From a checkpoint of a small mixture-of-experts model trained on Wikipedia: width 160.
Below are experts of layer 5 (counted from 0) of a mixture-of-experts language model. Rows are named router (the router's row for the expert) and show model dimensions 0-159. Each number is 500 + 25 x the weight over its row's rms, rounded and kept within 0 to 999. Numbers have three digits each.
After each expert's rows: "gets" lists some tokens that make up at least twice as much of what it gets as of all text. This comes from a sample of Wikipedia text that the model never trained on. Tokens count by the router's weight.

# expert 31
router:477482543530511525496500501500463492471472518482490555489513493452509525485465550486506466470481501520466486510528492499491490487517500495516480477461501467468514548495476503471455557498464503540554501481490530517495512480465547491501480503505486521529493516518504482506517532536482553465515523528486491476470556497489483503470476502489526465514487551481479511521543520510441464520471514516495494512508501480496499502489500515565518497515468455536468497523460507503486502529480543
gets: ".\n\n", ".", "|", " the", " |\n\n", "\n\n"

# expert 129
router:485534492515513458536504494508516459544505522492508451493504515453487468517498509514445520508505425506533483470514485514509449482482525466472571505499553519528455516525552501482472506479485463493481467451511493500519484454473541529527513530477472473493495490502529481517521490535461521490484523511493500542492546528492479482475507479498529503448525485485520529480490491522489524513502497508534537502508480470501545492490488512534520481526466510518478522495483505528510514506499504
gets: " V", " v", " the", "v", "u", "V"

# expert 14
router:491501514528509533494536478499455512487508502521511467503523526490503490490502538511478489447491452507480474498491534505565498518490487467511505513496515491476476547522504487503502462473535484509527470478512508463532489533447531466508522495524477488526493496515500454498499462485444538517461455488494511484480466536513504528495489471480512506476517532496547485532520460502473505506521482470572483509491467460531490474492482485551478547514518473508531484492537543498493485531535486
gets: ":", ".", "=", " John", "°", ";"

# expert 117
router:493513477538527515502467553468512480473506534537499490512555490489531509483506510502508511521454482525472508515512496467535497477458514541504481529488480534501474490477512519445471494455505468494518480477507473486492470481497516506482500482532439499521554515492527505451505481550496522474458474504484488504508511489460494486508555492493506517530491506450542493515518481503482543488499492484485454507501541493525491510537495521492513521451487510545511510539495487570530460523496501
gets: " first", "9", " the", "2", " United", " B"

# expert 88
router:550502498486502505508493517523502521527496531504499516470477520495519530439495486496513504458521490522455507485510512487522497512488508515508505515512471506492499494515530511480467507444511491473489492472510574440497520508530504518505524491525461532497558495489467520454472527499522504564506501480530465461481525508467512533455452471506489537471475550521509485560541488507489519506483534498501485470467509465510472478494474485533527520506478503520443537504509496476512476494514536
gets: "i", "k", "u", "a", "h", "ar"

# expert 21
router:484510484518499457525473522494488456470482494467472492505529453490495512515520531468541493492493471559434483487507485456485512499457489455524472513484474495500509544561513485506461530517529521501532529505498539503497494533494532526521476479574489496470470507469499498529486534493509474516464465454510505483475515472466489479475494476528469461497490543496494525540492524518506480473514484527514505479511486501527500476475545529522505514484509469527514564510500497502474485491506498
gets: " |", " ", " |\n", "th", " part", " well"

# expert 24
router:511513475545568520533511530497522487510479499485503495525488472490445481489514525448489452530527503528469503524509508508504508500475458504524502552476472512495528495490493510459488488497456453497499538496498507462505514509472540483513485500499474509492481532502511481492482492521519503530462470476489466474507547534486514466509523508502473522476538506490469497528510521534501460481542528464561528501465472479514471410475496487489480514498457508456520480510490513516493490525528513
gets: " |", "|", ";", ":", " –", ")"

# expert 26
router:490534483511496519459514541514495466549473508473493526499510515491488487503509518478460524482517493498521476482512534528545489495514529478500558501470507531517462483490546516489502489446524530509470498456519507525500476478504521475516526544514479524510477510475508522500501502479468480495521498509506471527446467555444482534457504473497472507470508497508494520487530480508495529502505494480513504463445464513529445528454517554516475530511493477459462533488487485515497469502521543
gets: " to", "ing", "y", "ly", "er", "ot"

# expert 69
router:523515458539533473502493498481490486540488498490490520496509535496499449470511510471501466496468484517483517463472483460512518503478493449502502481540498498481527527485517482534481537518485503492507564473572510438531485566499496509511446505540514489460487497481489458481536488523496501488517484479463527495471490531522482503495478516449554478484505564480479523515488531485497508484484534520524499489508457468508529492518499469508528519511497485520459501484500534519507512480493524
gets: " (", " ", "–", "(", " /", "^{"

# expert 64
router:509482505599515449505514496516509501531503487485518491479551457450501432539501526478496476522487502558508499423499528464475507502487471486516497534513481521491532515496495513503478555513489485548494531480516553496509489516514534491518495520508502504485498504484502463501487540520490541500462522499489529503498543473480513492477488489531505495501527530510501493472502485495479450499529505464534488471485480469527487469490490554509472505499496451483462475490487491526489480489488489
gets: " |\n", " |", "|", "===", "==", " |\n\n"

# expert 20
router:521494507505478477488451535522491483523520516487489530534546511485496485466477485475482496477484519494506520473465488489480518497527512470490512468475494532554494514520533518475468468489498521522529473491507510498484498527471517514503470478510515487434487483482515499477521502493464477512505479504504506512449508488535480519498507535513525486499493535498529532496488408489448518531510565513501517473477501531514449476495484517537486560512514482462492565507455517513546509512535519
gets: " is", " was", " are", " have", " were", " had"

# expert 100
router:538487488468515483487510469484499505517513526506496506502538505507467510489518501481506447473450481528520522493470562535500496518513545460523507532497534488497506527478501508511485556476519468502586477502504500481530465524507481531499494478485491486484507465501516524455522521529501475540508501490508464504531523509494498495492429504476472516487546486497514522526467536495478484473476514522527506502512469500501515452507487507543500601464508529497499499531475516486489494478490513
gets: ",", " and", "0", " ", "i", "8"

# expert 107
router:491529475546475459510453484478493498518489500498510522482571461404535478497483540477525482516496498517507487471508513516492451464482464459556472501520483482496499521473530486483507481524501516535543522485511564466523505534536499512511504491514480496473516480507512513481485506529484503497531518467462513471478492523493520519474516457522461514514462541507479507522484493496499503499551521483523510515517504487498496492516480540485484486526500452474499516487469548526526469504509517
gets: ".", " The", "In", " He", "See", " It"

# expert 47
router:477538496549514494516504489461516499520529499498485510459474503507552484495475539509510512497451480500513488484463497476522532493481480476479520448451501538530497506516521488513499538494492483479489498441530538495530527537507519537527487497538508485523474482519481484516499471574504482486494519488501486539443479512504472497463484509455546496477473556490479512522526490524478468494482534506508531500499513489532500485478496506502504488514531495497438520503468523546536452544484507
gets: " ", "-", " (", "3", "\n", "4"

# expert 67
router:495478490542483446483538496469466535491516483506503530502494506435480501490474536485523505471487501476475482451465536493493504501521494472517510526483500507509494479513506511501478558536474504567524517507505484518481527476458488508538533504509526487506492510492521459496521508506537533509438456504496517447494578487522505514486431507448539473505563517490493513488500514507471482509487529480530491483489461502502510481511500479518477524463509521518494495506472508480490470517472500
gets: " |\n", ".\n\n", "\n\n", " by", "\n", " as"

# expert 106
router:474536489495513426533489480504461470520500534475503517457531449430533521500484535479470472483473504515547530467473500536497458466496504465537489490511488470540502495488493493481516508530481499487546493497504506513477525520533500516535505462511496474495512486504532510504456505529450504474460512493489507442481508530478492517482520466468490500477505538493515524537466513539503492482505515503464486502511498513494476493486477539477523501534523482485505519522479550555509523496542514
gets: " The", " In", ".", " It", "The", "In"

# expert 123
router:504551458460485447517512481492503490536503503541484487530505493497482483447491479505512509517504462510524465473452498495457498488524530496495521514507504504493492507498488546509480540500495452482486479500478511491523502464475540509490486502497463490534534520470488533488493485555487519487487473506501471519509523496481492492476466445461501509472520508497570500527480512529509538496537517485499525479469497467523548486520510541525545486503456529503494534531456523510563522547512507
gets: " f", " m", " c", " d", " p", " s"

# expert 8
router:517528468485500466503500573439510505544467501490472540504544463491489555491526515428485504504464506534477475487469469493528476482458543532522508514501477498481514505506501539474480493505505496529505474508534520501478502487512505510492526501538519461500569529509496530480497479514506546456433495495493487482500496495460490469508523503502545486532508536519495505532507481513486523520519506530529458485495519486511465496522484505496515494463482475490482527506503490515497477568510508
gets: "9", "1", "th", " first", "2", " the"

# expert 60
router:550487487496472525513479519486491524549512543535518526487476480508525459506420512469522509494482487499419501480515505512509515497548514489522515514452465502507472489511509494502481517470482500505487501487520501499482474498512499504496526455533478517486495476446470488506522531532524548519518469499431505547481511589495502519496475481501479511509523502512530521518498491490463529505515548513466519450532512498493520453534480501501512484473483485516504493493498516484491458506517508
gets: "in", " H", "e", "un", "il", "am"

# expert 75
router:490537464489573470525513501463506521522495511485505511489482517485456502477531524497482477521477441487516487498459469490544500483506487494546463502442486487478498547467495499521506522491483534504475536449522514499513458539513483479481512494511511489500506551511525466506505468533512497482453486470491503475468485529518534536505493523437520483507505493483516522556490494520455496499468521462523536478531473477511494481522464507531514488506504528512533514497502526523515478506513557
gets: " |", "–", "-", " (", ":", "|"

# expert 130
router:513542493457480507542482509507466456538522521481486523505504484504531508494441505497483478518547498497494454497509485513502494495508536528476488535471499530477493485503500479515489494467491456550498524515480474495508477514544514487524537457504494504512501484526484501519467517528515538511488508493478468508494528566484469497499494474433462507496508514465550531490466497543482535505501489482465457425499497512514502481523505522537528471473530496512509486482509515555503458496512545
gets: "on", "f", "t", "ir", "il", "n"

# expert 65
router:496486494546482509522482482491477480499519491512464516499542530490495499496492507484485492490482526476476483468500494472464506513495494512467529560451499498554505512543498499475487493471478531531548500458499534497502501499489516546501477446506473495476505484510459509449484490511536486484475461489496504480537504486500526543490532549469545509494489497478522506493594482510446503493529569475483516498445498539529491485501521531498502486462504499473520504533501491541518510508502492
gets: " a", " was", " is", " an", " first", "ed"

# expert 4
router:532487509469494436465480518525474505519505532541490562506546492482442514482517497438518517476501522505521484477506508523451476490528507478506509531499515461481501531504518547504472495493522517491567471479494508512451486515494492493508489494502494456444502519487480468491513509502500508562473496510483528507500489485506528473467494486491472531448550494488489525519533523476498519480516525491498501504493506487506464479473489537526514558512517474498512583493493491499532500498502517
gets: "ing", "ed", "s", "ating", "es", "ated"

# expert 111
router:491519469505497500534527538522482504499513503526467522521518508496474511513489476501514486514486470485490540467514497499475485482516545516496484532451504513451456512503563510537491506516495472531489520494497499532521479500536516488506489530464543496477503491474467505508460500565527524523443490488494461504492557482490492498474535502490539472524521490476499526502460502506487579512525530453494496481493453462498523480497446487529537507521496470520474476516485521505529447518512514
gets: "r", "b", "it", "y", "l", "c"

# expert 97
router:514455489468486519511493496471478501541512523532515521497475476481504469481456541507486517494469463502452499497502505501476501504551489519483522481485442519526454499501496477510419515447479473488519518455535493481533486545515500492506516492554493510492495529522442494513523548494508506547526438488461510516510510509503509510528492469516532498472505523506549520488482491521504497443518507495489516478482530486496514478466500527488510501521501493545503544540478504489478464516532518
gets: "s", "as", "az", "es", "ers", "le"

# expert 121
router:521495501538526492530458529495487487508495483465507453491497474479514486485453516449489460539507489511468450489471528487500496510494493516522478495491489484498517529527479548503502548493527468539485531499501527499527519508492525501496496494500511493524486532492501479523498534482484534500463483496508515484475497482467502464458513521499537493476488517461488478528569487554452457491532531422521476501530501468517454462488512561502495509522506500505523493492469524546465468511506518
gets: "-", "|", "==", " |", "===", " "

# expert 23
router:503484524497510515492490508538467471498468521487489546507552510479483492488490535470460464451487513540478484508519479503479467488505484497535467513446485498474489537478496490475478557491482524539525516495514521489514499467484545485496526490530483524525502527513520496508510529527505545466522498517505482441476549493496482472467481476481541466489488549480498515488529484489448467515470524514502474499492506496492525518515499492569522519472483468492495492536482490545492512545483560
gets: " the", ".\n\n", ".", " |\n\n", "|", "==\n\n"

# expert 144
router:516517476535508460519516527473467474530521534518479544515525510501499488496478497483489517513521491497512470462524494513454482483487505496482481502498508517519461512459522510498482479483534500460518475425519480521533504493462526535478526511483463506497537503485523521507496491525496545485487498540522503509484495503475508533482540468495550552455505500459486520484532500479492555511527522467522490479488516523502481524445495510510513529509456467470463564562465496498529498522479504
gets: " the", "ing", " of", " The", "s", " a"

# expert 33
router:547504455527514491507519484448466460484466499512490502510492511489497472510486517490428495454501513502474487508471494479447485508507507510515519539490528513521480508517491551482519489483527506532520532475500474484518493411465470504501497509482509523512479504500510501459499532497499500548508504476506467511484498528516543506479500453479499472520536498509520497471540539516478516517518494479515531481499466536493516493465521551547502553506500487457443536490491503510520472500554515
gets: ",", " and", " to", " with", "),", " or"

# expert 127
router:517478467496500538479495533511516473501498468537512527518501510490536458464480519481502488511500405476493482514498520481465512460528518504542481482490512445470495536488462509515489548519475528523497494479511496464528494518492522485506564464523541475498526474508485443480509518502502480493483485507471539496481515515486522507527470493493533490492520492457514554499511524530533548480482487507519479500493485522525468523516505509509466524493474486495520535492447475530546486516545515
gets: " \"", "\"", " un", " (", " |\n", " '"

# expert 6
router:504502514498509471517433489503504494516506506485522506479562500390502472503502489463478493518468507519496454504498526521494485443543520477510486547507489491550477513519501512483485562459489492527576514508504495453508518508545518530541524501499487496453483492513532517497515533562478517473480508498503527503476501480492505496478506506464470482451505495499509528534488498498483494491540516490493500502490510480493470496490468532499490517541510479522482505474489542508537485499500500
gets: " ", "2", "1", "-", "0", "3"

# expert 92
router:486507489530506476516525471533503483495476481519500546486514500484427519503523485471521496440495497546517488432510496447467474508512495514532484517509501479477508536497538532525502535519531467527518525523537523487484480504506513495508510486514519483475483548490487506469547540498518518467497480488467525514475557509452521505471478518503490471505581511480499499507486518514490506456494483493480515492493452449510523455544489525504517504450506516511475508532471501490508516480491511
gets: " the", " D", " sp", " for", " a", " w"

# expert 83
router:531518477550565445476516468474471477522492490526511497499538494496499509494492507462466437504494501506466484506456501478484506505497534526557494499548562531488472506501480534468508498484491497483533530495526493482551475484484504514495469456487424492482540524492480493474517562496492497525468469501495497481492488529535531496516463467452495501520525508484515495519534530488498537478506525486533466487480509504501503483518529486525493494511500477503497511483508517531498509486544543
gets: ",", " (", ".", ".\n\n", "),", " –"

# expert 150
router:463526510490532492531483529489488486506494497548513506489485478516506489430516562459489501488494483478485499483482473527470443464505495468487456474509545500522497514495488509510489497498486505524512474500512540498530497503536490532519543470489489502449506499456493493478577517456496495469503514520469473515496521500478486525487493499524516486531493508446465511472495511513491472494532518492568499528469527539534519484500496486539505529469506468458521484461517488565515490502527520
gets: "al", "as", "an", "ur", "im", "am"

# expert 59
router:477522479532479487503476481483470484488504516504466541494480504461538503487508527419520459471496506509520523496472543494492483505479491499506499493448528471558499539531493503486528524518460519519540490485503517504476514535500482540507515460526486542506517518490514485479462509500502486535478515495481493435523526530478466486430516511462497498501529551468540509525528511521471473492478496514491499472481477549492520480492513543491491501538504493448505476524482481547486525507497510
gets: " a", " the", " was", " and", " is", " he"

# expert 2
router:476532509493537492513522525498526509479505514538457506532453488531494490484516499458486526475514479547460492508458539498496482480518495482500511503498572487540521505510485496433470534440505532492499502483545517478505491488515528480514540492508509511493507494461506498517462575480496511468491526499476508461457492497505517501499498511476455486509509503469516494522543545504491482463440489473512475511510502540532476473459494532519489516462481494501498481513477549544499484491515522
gets: "2", "1", " ", "0", "3", "–"

# expert 87
router:509469502472550504498536505480497519512518502518484495539519528497453511495525481425490508473468528505478471465463552529503484502534484497537487520529529470496520490501503520516456575474536432523522506497529535507563450518521503494501533513514530497496515498466509513486497519504506507475493517524485488479477518481494502523501426494474488504504518517492536503489496530528492516496478500487499456498503503502542481477507426503501494525448458495511484487490484532485511478518490507
gets: "1", "2", "3", "4", "0", "5"

# expert 124
router:515506515472502503481492543521442500520482531527478540515511485487520536498523501448515518504483484473531508421457507545505513518509542439448501514450535491496487504485537494474479491539504496479509524490497499523456502522534490493528563489498507532474528495506470491476494480517506496482477501497514502501440496546476470509474511471491516492515503513503479543510495501522488509545494535455498494438467494493521457456511491504516508524485518488474511503503470538546483516500526511
gets: " |", "0", "y", "t", "or", "g"

# expert 90
router:465541452492522502520512515493537506515527525475482557534486462461485513499520528500496509528466485499517486507499507502523459468493528472501474515495502536462485504537531500487525525522477499493472497475501540510519450564513482478500514470479500500446516482508502493514551484552491493466477499477516478496527505552496468514475472550445498495509546494474514526476452518506469478483499491465552536492495496513497553476498444472524480525489507477496486495500503528494514476510494537
gets: " |", "an", " ", "om", " S", "–"

# expert 57
router:514518512499516488524466575459434463506498498490506516512512477483512492519478546475462516482504513469524483448498478487469503475449503513494501488516531496507500499499514475471482482494519481514519453475522516517482516492465518551493498503517485506477514484499517551492464487520471457479499492501478489502494480479478512484432529478506573495455492479491486498500524508512463518482551516493537483500525558502539532513479503502542515550498494510491459562513510512490515497505504539
gets: "ic", "ical", "ian", " the", "'s", " its"

# expert 154
router:556492519454488491503517514519476494482507510513504503529513496515487493468532480471486530495505503482497512486484485451439453484525506489488460523471527494480481516493516494473477478495508501508516501508492531450518513497516502494505505476497543508472509499484467535502460540524536510473437448465497524482510548522443495528480516486494510449504519511502519546489479497546512513527502542501523520463446505487564502497512501510515488558532497485535469517516510547553508503511527486
gets: "l", "r", " r", "p", " l", "g"

# expert 61
router:556475447514491502563453500476477479501517483481481497533525507520501530474503545486489462490510508496479487501465552486498502507488482476515522539512482510519466489462495515502505559528542520493509523494516545471507464499515512497513505467517453453520503499456506513460477498504502504507471486494502480470547470503492483499513489508428503520467515530493501502520563510541503459508471509508523486464506508521513513500523483498496538504426504478474514459500510492538493500519551516
gets: " ", "1", " (", "2", "9", "8"

# expert 132
router:514490479534551476520510537504517480535484497456501520522496480467458534499495504448465436548509504512494497491507487510517496483477489488529531549467466528508507491486463518502488518449505443510490501506498549499514508503480540498502487500472434498485502500488485499501483502517524490514439496497488491526524547539495490464491517505493471523489495497513524505509464501531524460490536534461529532472478462472520541432470497483523465534525463487470501506501507485503486522508529507
gets: " |", "m", ";", " |\n", "|", "\n"

# expert 95
router:503519509491534506492468527511488502523466484499461488479518460491508476496474505472504503474517510499501474511479520493515500493453506519479529510491509520467463492497481518459505528493535515558504487462519509464500466499504492513571458440492517457482503517517489501484523514521509489530459508519513462517485490493484536492514510521472538513511490496490479488512544466532494498450475493513515473461501522509490491523533483514517508489441481485468522516572490580515501435558509512
gets: "9", "0", "8", "1", "7", "6"

# expert 71
router:472528442513493436489492482478464517513458490527516554503535495492473518475484583518508512490515476543493486467458503475503499493518527537534488496506493478491500497502523553468506527513466510559547504453486522506479503511512502519509524475521466529489470516479520454493492503493500473494469518487479497494440473485479495489509501520478507498491542539471501527534511529523482536498475494509503500475497457465500489474524506533498539522510513461444526524512478519517484485511512526
gets: " in", " was", " for", " as", " with", " to"

# expert 98
router:503509509493499429504495551435479500562456501471468528497516489478448523490511548482449501479533504527509487489482488460491513500532540450508466488476509493485513531508529500461458482500505484497505446512518506477486486506514529539498528492503510469481503493484491510520511478499471514488516504475500518499492478482548507481492487502522492516471498536508471516490502500531501525538530509513547519502531526517490468499504495468511526561516463490484485586515486512496551484524513527
gets: " by", " from", " with", " on", " of", " other"

# expert 41
router:435533508489514468481509522473470506572505543495479511501508490495533494486472489478479494455504472518538516503481486504481504448502512512508556490495468529505485486492493509481505501499495446503500491463509520490579523510493549511509514496516466503467512485507504452465521484516464493472499485500506496519480524506532436510512515507472488481460517497488562520556497517519472526514537522522492502475468442485522469519467506495511520488494501514480499517489441493522523497515546531
gets: " was", " is", " be", " were", " are", " had"

# expert 155
router:503520489551550510494507511483491513502519519457517472502519523489475494483466534481495481516496479472472454501480509499517506498507482493503498482450481506513491507518523519487490511483536489538477524521493536500547536501500538512509495487524462495527463485502480466502493489505473521524495465500504526530462527514483463443446501540468524503467543516489486483499566480517467452485508536445536480506526472461511460467485504527493501523502522513494486498492482524556485450570491495
gets: "-", "|", ":", "\n", " |", "=="

# expert 122
router:515490510501522401519463480511460478505467521492514552493561461427509510468498547499527484510490499500522510448478503535463468478495499457502474496529491475531460529494528507469518506523479497537553505484510539507500515556522476509505525452516507504461505487518544500477485509518479516491502507470455508493464508509499490504473535471474498497513484523496489514530484464511491514473519507519478483498513510521498488483524465534482485522531511481460527502510462533508504488502519511
gets: " of", " In", " The", "In", ".", " \""

# expert 133
router:523482502505537499530460522491506476519497496501508483498550459516509493490495544458484497480520494489508479522478511474515483487469481519487519556494513523487459500489477541481504549508531517537503531455520557472499461508541496489509498445502490453486570510484491510462463499513515495519455505484502499485522478510490538514497510501449541501499503517486516497507550471522508474484504479521487476458476515507516489512526485540502533462424497453468512480531489506540481462518505496
gets: "9", "0", "1", "8", " ", "2"

# expert 0
router:506491507533496515473494511513509513505476537522536521485565491483513519510526513513497514507494465506492500492437507475432487498517510454536497559492515536516476490537489515466474476483503515464504513492540488459556494492505484504491460471480502540496536527512453423529531497475486515487503485479492512503524508486475538479505479498473541504519529487453491512460505501544485509476490478468533534505516519498515478473492492548509506507493480476476507515493530542544488497520553523
gets: ",", " of", "z", " to", " from", "iz"

# expert 141
router:534540485490547473511506512495506507515534514497471493507511500496477510499516494447434448494452508541474485484478541477507466476526500455503531530503494535499480498506518515534480533485478449491504472477507498469551468511522524477503498503488476449503542487491495529507519508572444499549488523489489474505524506492498527503505459490502498473466485525505559533506481499501509505522517489527516486484478514509494500492444437483499488528503497455504535501502480555511488494527491510
gets: " ", "1", "0", "2", "5", "3"

# expert 102
router:495478486496484521549516461455458489513522463521497497518526476471464517482499528472504499482500476495556479506488555504470514483473483503495529525499511498534494489505500487506515530512523524566518504494511500498465488488493488486512531481483511491502460547469543522478490480482522522500450503517455502466526473569502499490480509470455537522466530523506477535515571530535484516499502494468516520438484465543512489499514497514535520486462478466480495478513509492470525481520518514
gets: " and", " he", " his", "born", " who", " a"

# expert 140
router:566471469487509508474494473498458474515503481472465523507495520496489481495481511490509542491455473490400510479545525473494499492471479537536490491475475493543478506527501515522491531473517483469520495471531515473525487531517520512492503496509522521504514544452511516500544500548448473497528480466507530476489526494504485477485467508496518484501555506485476503492485515523510510439496533466495537507491484451539502475496455477525540489494542494480514502501520495494510510493517533
gets: " |", "ak", "ok", "K", "i", "ik"

# expert 101
router:534547517454506479473495527485481480533467482517494502529490493508506482456498520499458466465467484480487453517474504478531474447509447466494525533463479513517494489519515502447506498514528487535533484514507517457532497456503503495526521506526500482511494516518463523490521518471512540462506464480508497492512506544514494445523480432478505498509556489522531516499532470506511507511479486524521488482471525483541510491504542503508499538487498531498463506532451513504505505542550518
gets: " p", " s", " b", " c", " P", " f"

# expert 110
router:576483513477479550500499516445472467490474499524487569516489461520516505479478549485509497513500493500495494473509504503490512508480474500533450508499507456527499502526497542504477522467492462471556539485491528457488499499494491490516488510513510503476493509498452462483560503502483518480518503467485531492501510501471486489442494516494526454531484521498515525482458487510518490478530546462511493471510495510534453489506491489573530496502526482492504483493512518562529486499498520
gets: "i", "g", " |", "d", "t", "y"

# expert 109
router:488523496538514503496502503501479501503534529483508479482479519486530467499451514478497490538481475460479450491471514482472496506525488482474496481446494521539518494501518504504492530500512491531488540484500536526567536509494529549520494502524500505543472473504500455503475485516477527498508475506528504498454512505498477470426470517474541489481491547492483510514539478534428456495496536466533492512503497479517462476470510515497481499499521482514471523504464537541509468551503484
gets: "-", "|", "\n", ":", "\n\n", "=="

# expert 104
router:512488465559527501513543485445497490545474504491462500513499491476472503456483528502486486512462483531501503474533507475503527478481478511483500503469490517491454510528514466502453528441485507497490505481563496492486483525494535508506499516504532534517488496494489458498545519556443490516529445464496487499507474527483550514513495509473508540481486490485526521459525539502513517460523517487502516507523451503512535471498432471483515502506500523522474541517503504474486480510522513
gets: " |", "C", "R", "S", "E", "D"

# expert 152
router:487534447494490432492516491476471512530496458487508510477533503485427503479491509507474491492508484524530471498497524515464488472504482515545476526504480470518473530508486523484511517494500509526521494454499519499472476468503491518489547493477510493505498551472496515485501514490507549537435507499479505479526480554494518469513482493488505531475554586498456515499550512552476505502466533491481509485507506516519465484506487546501520500490503468472528515536507501500490500504518541
gets: " at", " with", " from", "==", " in", "ed"

# expert 1
router:515544524539519508469508514497476508513486527486493475513509535489550467498489531512464486452484486469478499519513531489532511455508476477459496503458488530515494484515507507502507486491524508531489511514511511454547494509479509551548477520526480486511461486489489471486464506486434503505498469518506515531464515528505481454484501467494504493492490541511494531491574444490494473516475509493540468500467514468534502488475497536495489507515519483489489489519488528527465496569567484
gets: "\n", ":", " ", "-", ")\n", " B"

# expert 94
router:495482485493498522510519477518483489509491544523496535498490508454499534525470525473505462522517468499513473499486556519529476533469486519491484513491499511464458526526503542497497491514482534506537502507485505479528474510470530520532492474545480450492526505498457474509537520517445519491478486487513497521510471472515550534442487470495470535460506538479545491472549543521468489512525472483518504475518486529479453473508479466523474535513502461541515503489507518496492512501541538
gets: ".", ".\n\n", ".\n", ").", ":", ")"

# expert 49
router:506495507500499505531490490479457516537514525532486488536512502493520495438528532494514452519525469511518506518523476506493467516502518465477522481477528548494448499524475500519500483504487491548507515447498507461546511486513507495522519491491518490462502520510485505506523536496495512524465476482482475530484517493434516523472503536524506506477510505437486521505475469555486505493535493532534512513438496561472487505443503476535549503464480509508483510537499509507481455501529524
gets: "as", "r", "a", "an", "s", "is"

# expert 84
router:518499485471551485477500469517490523486470479497428531487499510505456512486505576501469491472466486524480479517460489499483508485511526493487518501465523502494457518509476485445515521493512505479498507470524541475475471477533474513532508473505473488475506491510480504467527498531521477532468484493524499510514500526516509481500517501421484478486515512500496504560561484533510467458514526525479511491509509510500491485523515530539519497472525505470491522515502540578492499521515546
gets: ",", "6", "0", "7", "8", "9"

# expert 63
router:512491535533486508484478529466504506508540494524502532501545521420481510527510470412483461451489516481451450506478514520462495490545529472502493566496526485512478501545514543503482545483477453519548515502507459439502487520480522521508497498489507476468494516487506487502522496500510538492471509499502518516485524483497516500505479511486471484453515509499529514493492507494473494514532512495494480497495546507517458492494441508501470561514492516499495511503503509503515514518525497
gets: "1", "2", "3", "4", "5", "6"

# expert 38
router:535507506484496523497528522493437471493509519490477574504501502517523495494512519461519506506434514481519529464479520478524504491500497467506450496486503527481489514518529479513485486477475438465454522459505508480471469527514522518514495483493518511494492496494531494462522506503490518465511519546463477452458529544505484486471487496539511501495520534471488502572502505514494501507475531451524522453515534481504515491478516504506503507517512456449491505511478489555515521504499549
gets: "|", "0", "ang", "aw", " (", "ing"

# expert 153
router:480488474517490459510497473503463513533497459546492512493543483474448480475512490472502497480488519515523471479473525475449503479508497539532520507496517448501493498526516544489499497501473500543538473459492523496464506498492499506507490487518498484471513540459506510460490524486534482516467511504482496496506502495518498473505489533476527508482551552491517510535537485519430531497484550519473507498467450509503460443530502549538535507524514508455527534518487507507482534502521510
gets: " was", " is", " were", " he", " as", " had"

# expert 55
router:513475473494522518521511488486490487491521499468450512492513498527494503492496540475500490502459507509487493492439507452501483509521482442481520497469483507513474508488515500542503530515523474478480494506565569467527463502542500513528555502537486477511491479519452509495526501539503485506456517499498488513511486500501461469505480514457519512462549556498509504501512427554502450523479517516512487471522503487515489492511456523511511513477519468478497495493486555537482476520519507
gets: " ", "1", "2", "9", "0", "3"

# expert 39
router:504517502564551474496534497490520499510470510501496533504510491496505487497509511468522482479490492517455494493526513447521520477532472517566486493501487536473532530496497460509478536519518491565506517523541548505516484506520540494498537517528515482500537513488525465483500511503488511477472502496464483465485508497479522471489504479525504515516540558473516475490483519501456550469498460451492473494471447480517513522523495517497480504447516473510462467511449479505522460503484519
gets: " that", " which", " the", " in", " and", " who"